Below are experts of layer 3 (counted from 0) of a mixture-of-experts language model. Rows are named up (a neuron's input weights, with its number), down (a neuron's output weights, with its number) and show model dimensions 0-191. Each number is 128 + 32 x the weight over its row's rms, rounded and kept within 0 to 255. Numbers have three digits each.
Before each expert's rows: "gets" lists some tokens that make up at least twice as much of what it gets as of all text; "raises" lists some tokens whose logits its average output raises strongly, later layers aside. This comes from a sample of Wikipedia text that the model never trained on. Tokens count by the router's weight.

# expert 39
gets: "\"", "\n", " |\n", ")\n", "20", " is"
raises: "o", "”", "s", ")", ","
up3:109105170149132154085107099099135142166116157120126155149202115134080163134134132146162124163159153119084071126216150105124118113119130063112137105139100133109102192095163184124122013148134133116132130127149114132083110097118114153134117093140110148134138143190120106095112137124080128151138155119152138187130072132102165122186094188161132097108139143147112129134096127112090087114134106150043119163128120080144103081091104121133071118158108184130166177088111186148128097095146176098161127164236113114151100204130119081143099099119183164108124110127095142203179148125080109145
down3:127088109105110104125120127129136167117122033125177122126165148111076136093147132098182160167127180096140134082118203160148118159078127123130106139114117119192173147081135109123100118145140119128151113131085100144119097147146148163117186149157128141100156129161177065184099136086132146115105150155026172136174020149128193138094132104131133134161144111160195211144133091116128127146139153102126184114096103139082122109108043170153104093141100156122125113135109126101143129117111147136130103157202136172149140146088121088111072201108106079137083128112147115175164123137154073106
up4:128124080089046156122140127094130128156089108154122102159158145155123106114108149168201150133065131142085106093077120124089127183114101135084135139161104140166106104101130149151089177141086085118088159166142167154161091142138130138085142154173164176148036143094191148169123160155167126163151175153110129138134136133126106169168119161149153144119142129141114183142064126147133092133156150132110127190112117070098088100118179126128060192124147142164108103101085115116101082114112181181067086178159133141118137154108174108168170139130129118151087057143056074115090078137079120150
down4:136188131140127193113152143189129111118125068153158087076147145100143130116155125088134158162114082072056169131117107152124119138128104239149110153152153097133079106107142176133114140094141116159158131104135151150118130108099142123113049077107131134123150142117140202158144110140127045094153188217139111116145129100209113143092126130066099099101120117110130092173103104173113146173104103098140126120164074079117169159149116118163099100058175127090096153117118152116142095106109116092095059168114110180132112113126110157166185149115071162122143150111104157141138169177098163152
up5:083139106140076171079119130150166140095115098115136134097108117126113127103080148096191097103097152163117125122089114153137127161095115178059095164135123109152133093086099062118080172149101116102176147116149119135066141144110112097158134145079119068150126140123100113112133053157201120089154098118114159177187159112211185130130131075132120113141144016121115128193142121148160105107133125144160135133134093145105140179145119096194170104100098112147103144098063113156154156233154202186127127139136131145061151158108169159144117172114143114113142113132098111134117149148147161151
down5:100116130136137067115072076057143070181114135144140153116211062105128145168153129065143101171159120160092125079138133145152097135103184075135162136121121134133131133145112143126140147161106078092137141115110201141059144124137159065168082102115147137165150171143149179138132069194147110185152089089132146128167108150147122156168114111128156124062130111164140116151082107154145082108154171070130105182112168111124120107080131124160206152123123069070138124176158148144121081101112165102121145110106070132107138116172158103148156135131107130180106114167095192138112060101140087129

# expert 55
gets: "\n\n", ")", ".\n\n", "\"", " d", " World"
raises: "s", "is", "\n", "off"
up4:094124117057132164122120102099095089115114156134085122117125096073074095112117115107135131133145128093150083144163066089061074147092107070109159147150146149074132133086057118137152174122082115141143126141107135143045119175105094116143131048159115147074129109164148100159112185131082172117121091133126175140153113102121163140094163178103182186131056177131135146091175150087125161169144143113110155185100102187149175141144142116088105112151144160147143114136131144100041173126147194132152120131167140126115163174107142071177168117120147164169092134128157142114146176160138174088
down4:135127103105088132147094084081061114089076102038132144164097104103069082101176098191124092166124170133160156108117092179138117084090089124131129163153124126098161144128107121215108155124157143152140079146099140088129100199117145116149117122081114121175148149168194115093104124114084072129181165151148165094189104129131174105121104164078108126148112109089102161142109183131116158111121127143153151183149123157152099128076148084151138175055099146143190147134118132063146165113151163165157157131138068141152156171117171168092157086096111110140182154147098089123136107130168151121
up5:066122142145119075109147107147119135152077148194099093119146116144165103089117132105121106184110125100140164105128084112151139113194191135127134128156097191138182122163153164148145105123152138171136100154122179077118096152137094055158164112121186122186138173123118054170110175151167161147127077105165163120127147127117125115122144122077105161082090125129101090135148149102189200164126134161090099169122118083115191092131123141092127107098137108120119149129104181095144107121126150212093170116137138159068171115067109132111140116185151104123102106109062079048118052100151109141
down5:047148158147074114152117164124161102161170159087038140118157130131082124129070155124129110082089086110135109118141126138124119169078121120144176065187181085151104146119132152102133118140087130166109161190153118136160139143135088100093160164149128111227164161110176094129107142148099103130085106141102094118107076115132109165091136128130113162123091096111094183151102121119128096067070147107102123103100112112114121151116141169179122113184129178138133073124213159157089167180098155163102140148078099130170099088163161178209118136101154152117127125118161089138184119153132079107
up6:186142075165130130086138048074094155108155100074174124120064152184134132154131129150128129095108154141125162120149125116099150190146088130098137170144137168082178137113057124134185123153137137087161129153141122110085166171123149167113098069140124187100105109116103156132141150139152094152134170137112147128166125132121149160074128093146128153165121138173189107111187048095093137068087167158138095147104110066107107117095034120131129120125141199182137174129142089127086088131122111175152111177135122110105114122110159160092222155099127068114070140127166116118151149152116156126
down6:171122146158107159112116084102108130086101170187196118161102129123179130149130156099151107080108128115128124133203132144120070153107186190166127109117113090143133120156102089090105112125148138093172103103151060091119149161189159138175148122135147092126110120090206118128093158168172101134119130142084137143105062134164119116088130143104157100135105119109131056149153123077132158146196127086116153135097137133099054093130117103101076115079098175128101100062169079152132080081138058129108124131156149185145154170158197119158162131124146143140139215192143096156122119123121081136

# expert 29
gets: " |", ";", " (", "|", "\n", " /"
raises: " this", " these", " it", " The"
up4:146137096091142146124197115202121187188084111116125124070149048187157133136158134185065152112098123132084123152128154156116090127095123183145167106110156137152114156125137132136065125068117088119127175109148160086142112151133097148201114079146088122071112125050113152131146127148096133123160098093138125140125162130101110138153106159141182086135061172077140128187108105059134106068127142099170195084110144118138129143128137061127141149151098139136129127078138154138109162083105058129137141130102081137172122150118122116151241156161133129174115085140102123098125133178133134136
down4:102123070135104184079186136096181127190170114128161138137144110056120082124127086178113080109084143109144092075149145077116129075138119142098078125164137163171086119108114163155128146115099190114023111116156087134092070130185116158143130175156126156131092135183133120150169141156141137142173138159104129152108137098168130163163106095128164076173167148095157127099137098128138101132103142104115088095142115128064140168158121239153086161076132143144074188088126131122091183164155156172122111089130121092119156102142128151132076136094121109128130062132142126176139162125128154105
up5:111130094121189119113131172127177138153089181152074159107083190113140142085148129131080116187067147135100170099099132144061116117145119120193171152198119093095136138075146137106139113149055088165073175123147081147106152080119134130136156102052162169100102091161132123109154168129123147138097106119111139076089107139147093083084107141142075096118114123159165172133111145144116157145115203098091086102132119146133127100132145129105125116140132147138151145073203089130132126139132166136069090143114127078205187152145077123138127161162172102110096184136054108114182156086161134143
down5:143166119124133113123122152071179067136109091201071103162151123207089113116100099146127177150155163152140083110140162138060140140125125183104108108098104118093126092122163089092097080137131121186115184071137141113159157147136107147145068152127129061140182143185135150131124085145072181114097127165092119176119059137124083161097102081121134112123101111167102168125152177136114095080107217157167126172130169129156133138130147141185130104096161128126171104120097142137154184138091128118124143121124136189092133125079102111161102134165146188116118073069084093103145067132172154129
up6:068119124114126080134153098132145096094143179103148107127099161054138127131095145116161145146130117110138106080157065150101147167139232164141123138099168150135117169127118111143183189103178108101131085154103149156109097127161172130154041152190133067148096143100107129130145084098087161172085180109091163058091061113109145148125105172157144159097068166162158127115077178098190147105152190129109101159163158118123115164130138158131101153107124089102073106111100124114117081134139106166187097116152153138145130122140163128160119183059146091130122145137137099129145086179127175092
down6:089092078073191111134107162147119103067106159105103105134039102122160132137132186163189126168144119126153168124122138121093139191086161130123111150170092116109128139091123097140149120110167161123192092128171146123067092144104141131115144098127122136137095171125074130170136143089137126144104181159149068066134089166109096064108096192130115153158120187114143159119073139101163120092131107146157180101117135113083140082112035080140110186152171145155086075182138117115100073121110139159102108149163112176138169086088173167155168157068146137137119177176126141129135134146136127092

# expert 16
gets: "20", "19", "1", "–", "2", "4"
raises: " |", "–", " |\n", "+", "%"
up5:193140152118107117102159134142137134145146164175118162113088154122109159099127100091071068161130166095133150140174134091110119095198122131102131115191160185117109120119082149151149124117124179182138176104137104096096070103072119132101129133131087092143123167204146104125129094199184097146059163188154136116161134123131159112129111170111143051062089138148068210117125139170132090110117104145106113114148121130114128164114104102122103143051089047126189104129129168110187084156167112069119103101135073115123141120126140166083188120161151119109147121117168089114109125084131113111
down5:176078131122053145151135105172172092163144144117054091133123120101096167105119084179150167150167124069173086141137076109177163180112162139164106095146159155108091105143132165102127148128152120139074164172125100173156074158161130146121114082100075105128118132160125128112141128152094157128118158111116135142144168162162129144019122091163139080136159106144185092175134157131124130187160155160105129150105155165170113132065122142169125149131130145060103149116164100119097077123124134060067075091110123120134119114125117115126115117207133168147146035107099128178074139150149079130
up6:133127162165130125178189103104129114179130053096127109083171073132169136146125122142207118138111157138145097090130140178151075195180130094157129144148144091138094130147035099127109127080181118096128174129068145137149185104142140157136122129091159131074104123156130136121124118129123156076093125118137049129175146066078179126118128135206159129127123116091120148174112184111129190130086105118195129159097131122142143072087106141152147110095115083112133143097127163110142178142151087086122076117144126097138122174125168128166114167114133121174172101096047148147179167091108178122
down6:095128104162159065144104128117086140131090125148150142137054112163151088117085131150123138095118150180070116095121153144132139097135146116152117130120151137105132162148109136143062113095164154139182153116167173136148097094129092177110148117193108124064123069140121143105112145136148122084180154143149053168058072139133155128103098139105158062113131103130086117151129193133129154080111099180122130126103148164138121152041111131136116134128136065184085101149170154165082131159163195089194075124163180126156137149179195189158130142124196111110077142137084130139106163140071118102
up7:124126111069107162165103136099107158133095203128152108119186164147131118116152140131084113145081113086062139192123163102188160123151112190115157123151092130153119112113129117168124062133100118121143140123122103129084142106099091138092123131155200143077069133111116113127102041151109149142094134077077152104122174138181149127124161147131147098145131095113052172112121106184139161139115180147138119097152069082156150133107105137098137123104106164184139196160085177095154126096139128062109147113090128087123149123124187061137119173112120093156129053077151166146200072104153100152
down7:131118121079096159122164152147110121176124153164129139147149159137094061170159126059091067146116100123056082139167127153212107102128142124066160111122121173157078126202165090146144108128072111124140129165140136139120111105163089140118188137156133133170121134132104104118098090173129153138164128108097086102114163138209161100162112172081174096032137141057095120157137151140119141099069170103165125119103117135135098140146146105130172086094102163153175135111113150143148074077180141082103167135122106160143116093123137197083086134154097136171121123071130153120191177138098104118

# expert 14
gets: " |", ";", "|", "\n", " |\n", " -"
raises: ".", "m", ".\n\n"
up4:139077125105122164123091138136100166137148091104110116091098153105117163114164171179125104157112166085068125158120130137134197130114107112085198100100125186126077122165098116152154083130121172071140099037098218110121147075101138116082105121132089109147113145158133134151145099123144172174166185128126119175145233088162094100127080147137118166210136112137161137159147169186139164103153128115169127094096086137099152113104126098126157213102134088106136156146162169103110169075118087078143088155102162134160138115134100165132105159110079116149158129101088147144129111156136074141
down4:069155114161108129085125109140102051152134072141141223210138105126158091180071097119131148112183160132142133195098126129114169088152143127120154171166135105109127079135168124142124135140129124107142135171074083174161150136182159154183159144110129120094174158196132132048138097142148063111083140126141100137097107131149185150128172069102114106060109100069162102124086132092107117160132151134149138162145137120073122137135112143155142130116122154111115160091110193123123165120084081143087145063090084106094109155136122137123135156153095124054139158133175139157139125103057091165
up5:208154094160134131146109147096142069113055169136132172162149162154160138111124122108206111114139104136188129139124106129140182159184087080148140123197111129129107135089154091130107131160099144110170147104123058160153116184129116130217169133170138112116118092106152121056108164144118146120150108118112101128075106138108098156105131148114157189092156097165106153079068206117079097119143112101127104116154120141142134135127109094110133125126134103070174157083080110064095096139109162168102106125077106087065129072143176154112135153081128093076179079130134161085070092126118126108
down5:137170122087109152098176123130096214189157118155122104129107082130101146156083188139088097095142170110155110060144150101119093137131158140109121152103143111122140163200067104114103104127158093117105116137141155129069119101156183109114087158178107130135136126111102167137074151108167135106187056143152164137108141105092166128089093139157138120146118133154121083097152062163130093189106074188095145076081078123103137126167098130099067092107135128144100072128173143154121111132156092097103105123173146111124156167136120110165152153179113143132090215090157068147098131182148140206
up6:147160060128112112134102124139098131138111130152142206105109132126174086095131137151111112125089097072123117132140122134197128101131128176133142093123132161117108115087087135035135133086083116120116118090100121128103107058084120098121118136186139071140089076198112115132151113192143079105143156125156170136116150071113191121093166162145133169139134104168061096128117118128107114114105141137158090123119123114124212186163106108157087198102173105145107156159066130137136140147128149136136116096154143156164132122122126183092128117108087180091198063169131165107167145102198162038
down6:189059099138110108115109106107133127129181133133168169119194115117102093163125147145062115132126080111108134147080133080116141167123125135094155165066132132133129106146159103099157151097099169141103092121130165109128106133068143141142129010087176150121138181137131117121193149163153131090094152128061125131087097164132177187090142171136113185125174145100105093117158151092145117163089177172128195092129099146179144107088159110106167097163134174153111101082176140114146052116102188124137084153114073125112110129140115092158106081189151083190110144123176119147114146131172116131

# expert 3
gets: "0", "%", " years", " year", " time", "20"
raises: ",", " of", " from"
up3:091136097170159114122117078078173205153163103125140092160141158119154102109076172118159104124113149119149139146090145059080096134146148170150078065190107133108132103156105111138100174139120106109125107113175118153140140128196152103087108094142107073146101166174121139102176119128113136135118109091084118091152149125173184158176128107140131130096122199110126085109114127105179111158132182151191129172076172146088123086129164138115136192142135170092202164170171072112059106145153141149159059106121126131092128103099049137164138147108152109147133162122131134174110091146152049101
down3:139183196156155095200097151091128146130150169165144199135197094092135126135111063161089146083048147142103113125151178150166124134091085144063134110118165132112150110130129106135106123133113153105130090173069115119130101078090108146132117135159112074171156097157150086119132075105122182082051137168156107151156190121097175159141111152116189134158154161114129117140102104215150128102110138095121136119116108139160134164119137148109098128103141133191137147132130151145107114162125128120031130119087101209145157122108103127109113116113046106117160089088186156052111135115122118134
up4:146103113086145108106087156147126157144128146095101129124096115140097092083118181132118136076162186201116102195126148118127148059110047160213123088153153180131137080078102114136110113116185154134113115125082131158134143224098212118114160158107145075083109167104142117138147106135113079112111115134105088128110203114166200144151173116104155086048185127091069167158137118124168099120082137156114080149155065140091138159102142136139150146107183148146117074122159072130130136150149094090171098122155143142103088133139162111119112153095097131122124146111157082114148151108148145146
down4:118120091059134114062147138132169098083101088087129159187169100157142144213112128055167079168171113192135119138108072117133142144072078124117102093152158106148115121131143092071126103147187133137139171082124126164138123163152172113150162122113147077091129089089159122138184192116110122088064129080141120130170153135088084112140148171154108111093090087169114104136134119096143123183124152140121149153138083178147141157142138085079161134105122155074130134117145106121090121116138138107157133152175133129159091110130107183161096160119062218085151108124192117166171129079155181104
up5:100188102178194090089142122130166134187053196093139161127062154137060173139066133137078125134142183123109108105160125115110157164118189111144071057109118162141115129122138101070155163134116104159136158109158203138116103126120179124171144143110083105161151141079146135058216137149150163085115129133103112205145108160116147095136071111056157094140078106151122148173135145119163154178112101110090134143118142119091129185102153053112155151110129140110148137164168128124098128120098149117086070113140129134158128123150140114119121135091083118129147184151114127088070140130093129116
down5:061079110098149096136103124176173183096099171099179086118159158162134154095137121150111107174111193187167099170144071126126103101084136131144126109086185106224121104139105140112124141131068126136099123138100084158192120140125103145129145126135050086049095092112078080155119126128146127156104086148138090162149148144165135150167108135129150175065077161139129117128100169166132063145135152179143074121118083185167107165102202154138053101160149087125098148102142115162123151173136079137112183152140152098093108143119104114146126116142125132159145085086124155150127099154141176125

# expert 4
gets: " that", "20", " it", " which", " It", " all"
raises: "iber", "ight", "que"
up3:097163111138203094101136095113067170177106140158131140116151093100139146137108085101118196122112117117134143163111139140169147108174144191105159161044179102107150140141131104106136145135111170123163150070136171108220113132147123122143134160161113155186150103138065080124127120143112129093133123098135106152133094145100103149145139146143100138102215089120092059103185134124156110147177096074134157136115127143104097101095057112119159057023117156115099137137126127082104152154109089153136149135082160152109086139159110117161128080156099149162177101188101071161180111119179126103
down3:173152127197184143095093125138170126075164147118147176088140058173141143105165134118144078063156071127041186166149122145076127178131093126071184166137160107162059168140114094121139137148132130121153097099119150130134109094081152110101122128129182071193162117097112134074131097099118131158152135167122097152151167147155128122078102164126142126132146088072165115139126109097181047159078080150184139152074119092092156136114115113111138138122143158133125079123128129091079168112138103165111117127130154135142127143199145114183169127129087099175153171093149099110154098107116076176
up4:135106115130113130072146143136142088136124132101114110132063180132123162145144141166127101054133142133110119121156156105107175160135145128152140136136099093159168156147143153200120069145084164185187066135148114115083061148062118113124187129089162107101127139129105130135152175158144073136122131164146134111083115121164012129153123125172143101157145122125064060114140126102142143159103136202123102070146132183145170139074142129137132158110066185157163057134094129079132057112153114195129074085154144120134159127128124181091101108134118094091081132121105122146095121158161111182
down4:111143192124150122130060134053132112147149169132124140112090116116149113138189150148140132133127111166079133069086215176188167112163169147159123183130076141119141139100145099153139100098151128068137153152156142098129124128129051130116187148095156168105112064153113130130136151136123146058151142081087151117132093109147079073179096137174142138167112105101110135115047125082094159132195139108110086111102108160143101146110104116158162071164142210181109154130129098147103093131120140105156154128153122095077155136174173188122101166066125165076120120150084160134085113091101111110
up5:097118108144111059155105100134078135131065196144179157170137152122162108160127139083121157134127084125204140089194143144144166127093087119128105109176165161114096189111145093133124190118128148146088100090144159093160124104154140126072191128111104173169135130153151083152104158157146156157081114156081106094121110085135142114160107097134112142090153129115129072167131065112138064122151121205076146135153150096102131157070094083110135116080152139099178149110096117133127137118134123161087125085123094152135106140098169149118147069101067162202143210170119115166140201143134121086
down5:172138194130144113189160104103117116044149163067109115216068170128095147153100074167098157125126085075144163164105128133089159157148163162110120116102145130170116136137118158165123130110093126164184121107153071129119158141144162146188092104158151108093121109132091101092105097144079105195164129061125104145149143136139149089128128214110135125186150119169088099132128129133130053141148102116119159104083077069073140136137161104079126150109128140147042154123145093159106174144073144137189199122156090135111114158146175137112146142153125097087122095137085101130134157082121137121

# expert 1
gets: "ing", "y", "e", "s", "ed", "en"
raises: " off", " out", ","
up4:137175122125115085077077141109118161169084096124111106123133125094091071131200091142109091090152098100111087100137122132152084147086108116086116131133172164138082166136118110131151154139134091125135102089098087218189130085120118129095106121129106127171152112179141158148152190176163163145166111136141139103172158074252144137120169138106075136136110092108115113125184108183095135100171110112144120200095145092143219143166119129121142107105159126135123118129052109107123178063129155123108124127138075110167137122183145093122135081138150154175117071084139131072140161105115146152
down4:125168108167125124133071179171186109074168111182169167142146109098158165183145130119151127124108169146099101180101105132097126111111132100111116177143102081181117123107077074093153178083166136124133144116164136095130123145121113140198121167123157155108151071072096086084102083103108177173116064105156086188149085117131094155072094134120137107144147152105142148191091144153066113163146126106113116140051130079132155133092119074130127178104136102114182114094115127161136153148156140182153169091136104095127068149074189153134117089172124142099141210187109103119131123101124097129
up5:116085124110136081096102054150129168159125128118129095149123086165110072106126117159140094158144135072138120131106114096200117097075139106094112100126100127099176107113100068158130132138161175098149126158255169078104115111085091100083109127148149138189171109126135144078143128158119109196129133069137199125174130103118108144070112192124132113122133120187114104148094116097151087163123160121101126105117108153184108124191220144120140181101185103104138085145154132142133121145131126118129205145133139135094113165111144175151107134089130158168173131124130131182076136124130075118
down5:125030137091135138128123154143094188156093089129108090119114162185149149143152094141075144135123094123156099182143124131119095085124090158188137129110110135176154112171147110133104133133166140154074138110141174120071197146112155168106133159122126190118073085073191111068113132161136098155202152057118072147155094083086148110170119127165175199168142132139050232115120141182169125128113099154095116083120125088125104149163143124103160086145140137137129118103179088170126129148092123095127127167169145103130091128089177131123169165096123117120092142089103122102116096112108122113
up6:103186170142153155135148082154136121093170150146122067170164124093137172129162207149082018131113153085127167141131156139131100116119067142073101115137136123111102166122101109076149136139106171131100118138182145131150173116065115122161111150078110120057119156143146127165130119202073129156087147175144104172128066108087100093120091116167120093138033134102154124114131087134097103148115086087180157123132102147084176121085180141162165142156087141125151126123122174153167155122124147109122082114152141135097126144073131127084113139166067129111098154122145151109131156025089138123
down6:151156114164120115131135122140075186129122145159163087133145147140136194184128177135134125109151155134103121112130162078116121122049116163154113086109140112181174159127176091167168087155147128134130136075143100115069138154115106117127089072128170146134102107199147141077155110134092076096121115093139197111176152163146128101111143081135170144127094126134140111132096101092145131064140176129146179165133121099195137124115149113139138135138092145128127123089148127120112134108195175063134132130028153086078191144095025156160106081096114191087112191150090087138116122131091087144

# expert 13
gets: ".", ".\n\n", ",", "\n", "\n\n", " =\n\n"
raises: " |", " and", " |\n"
up0:095137130085149082119058211109076169121163141099105099096228140119116194138147129133163119148080112026107150170175096088106119127084160094116084121147111035131144153168151125057172091128119074152134131141135162107130162140138130104162065128110102120171085148137119131112164133132129115109111144153175099145164127105138163146069110090157130152124121123130177079151107072141138169088156153077153138084125167088168089105171153162138134123164113089124103137159105105179085102118125071061177154135129168149137145098139116107162166139132164170112163144129137128152135123128095091185
down0:106105193131129129099176082107129119143129155103132129128086087132089069106113115158121134105178120219148130082122141190161135142172123118104151095147095180158143118113103154138086129144128108135132127113095071133106050140057133174145173129097106190098167140069126145181105165179117160094137113122124132165095140166127096103144148137102166123111148205110102153082114157057111120154096116134085134146172104191112156156075108105135093152137141183084152100107124157080169113140136172222083134143113138152163142115126152202064111114121125055111102112142084127098129120171165173094
up1:128130090177165181077105145127080106109095067097102151136144153131112167126089110124192175203136063156091173033123125128093110144176148074133130149158135115137111080131070105191114093131110106177160036060133129141141137104128157192069108137105169132112127114169143154126127152105097122131139111147107130098154141114091094135083156162128144075114155080107201111166210160059119168125108092110158162128137146170134163159081114104116163149146104137116082119139099119093123076130112131097142104166121153106157123152105146108128154148149129071155121184110101129078153104140182108086
down1:164119174074107114162145178118139169168113165160157146171132060114198108148154132137109101117111125098140082212108087145180093090060068195109090128118121144144100136143168183073133091128183145098102204165145144130134113176098132094166102112144103127128113155056094124085131164102132151142119132130136100097119129134136123111156145121154155123150098122144072161140097105078130056120139172125126098156115156118101118110117095132138095125146148099115101158115178173189138190163124177129083142036114122138085107115132169147139108096104160190079105123112142167158154118113053101194
up2:172111129126091119075145110122081107149143110122100140124144118171103156125147152128158065111158106143135136107085193087104146160064140053116154119137141120104143200111109169111095156163123131096095155095172173103143159177103058124138139162126114186127124127087109079091124115044179153142121108087094156124062141109137126122103123158131163087144095110147071138133068115174146095083158097149147126135162113151131096133086144201084085095160144109136197168163212126120091127108135073064109125170114149093127102139123097093132042100136143150104113120130175151169194123121168155173
down2:119143132098167130102126151105122105201098166126106044101121139144143144131127028101163071149138103107069108139160137124133068145100090126157107155100137148110134149114144132106064153109115135114074124109112070101129050116133143145106175169111108147096128128105147098206093077133185153133112132179131174165128089145145111122179183152135163092081188096111198105118155104164172119127184104113184118178140148094105141086158146203139089103110163087085117124147137097147120169133081072155137173124118095144146109152176149092061095151112123107160158124159141167158188124159159116127

# expert 44
gets: " the", " P", " p", "P", " The", "p"
raises: ",", ".", "\n"
up5:154140071169072141125122109168129099153141138114096113165124117134110182109198111101134126099091094082130082182105123087129114147151093101150106060080125147161091161151169132137133141153149138083127117148130114108086114086077144144172119054111135089109055144182129129161147072189102074154137144122097172048131176022112116124120114137166093162101139130145134086135120213178149094136139101215130142092122132179148135143113118044112119172120130144124120148141105108127152163102176175093138106160146140150101172092082121163141144113136177105123088127184083103126143155096112155130
down5:091112131103134108155134124119078096140131141137164072126055131124143186184174138157100086165129152140172129186119096143116146112138191082146098145125144134200107151104191093142101122123149101140158094138097145093082119121137138090113150151111104117118096100137191140191130169144204086167121134140107123128130141103065048124097163170160117093101155078059121114194139160163157086111140119131164162135151196105121101083142133134110096104158102152187099150156131116157164186146147111090111154106171154149113059147099146134126103076117131102077067151138067100144147199061099117128
up6:158136145132132142069170087101103162100160045184141160078142083169119140113113043195134182169136142097154116142161163159165151130151136144077109133133134121163109104158116128096140138109109178136156122140071113113143131096103103095112193108093084174121111139156104134133118120163108154147139029153154080150146186167100158150115145097153171168174128171097124150095127136157126117070084138168078151079124153119080103189139109130143158173145112109136060131053134139157129087153152136113109200144154139142068087101110174169135145165142158109133130073106082077086115151110151164155
down6:108171140139140106096124157148152097128187140135122131142118144084126137178144198116148111090147155167115123048122122132124161105129134069112071120194153133153196148125118176130085171054110143115090140176104106091128127162098149137102077179137146072163100170144092152133136174071155146142083114093140080154080079092154091134101148129105143113145122174216116150151115150191046156137112100081194112076153132104121162091180196110110134084128149122118166136123155163139135151112089071127079138120110127111117140104091110154136115148077179161144048121105143156105089141164136161097
up7:119074201133147117127130154117110114109033119114150161167139129134125167115102159192102092175093121142147089134105091131158071111211100141141127096093108141116163084068105121103140146109136137101127144111167176071181125158125107181114192094066080098126090142124041095138116058179121106116198100153170127145173130138079148137199120147174155138118178109148157121145108131086105126138144142126153144108165135133132092170144167108109150075110118161157079132118132095160102124143136164119135197140130157080115070126162157161091114180151133107129133184132105073098144125169060147144
down7:099144141161120172143097109113145139106118112123161126154165156130118173126094131157136149117161105096137149145164107092134089113029168108097135103103164118091098176098143150082149148133187100177142080147132161159079196187109180140106131150118120135145149161102082158134117153145124132095196129115081122145143061123103090105154143042151134113106153134130164156148101123077073105146137113154086127183084151126115202105088144151058127126063201130092136169166097102141089117063089180171111154082155125092147131100126133196138114157121109108172097147166072157107136167112137121058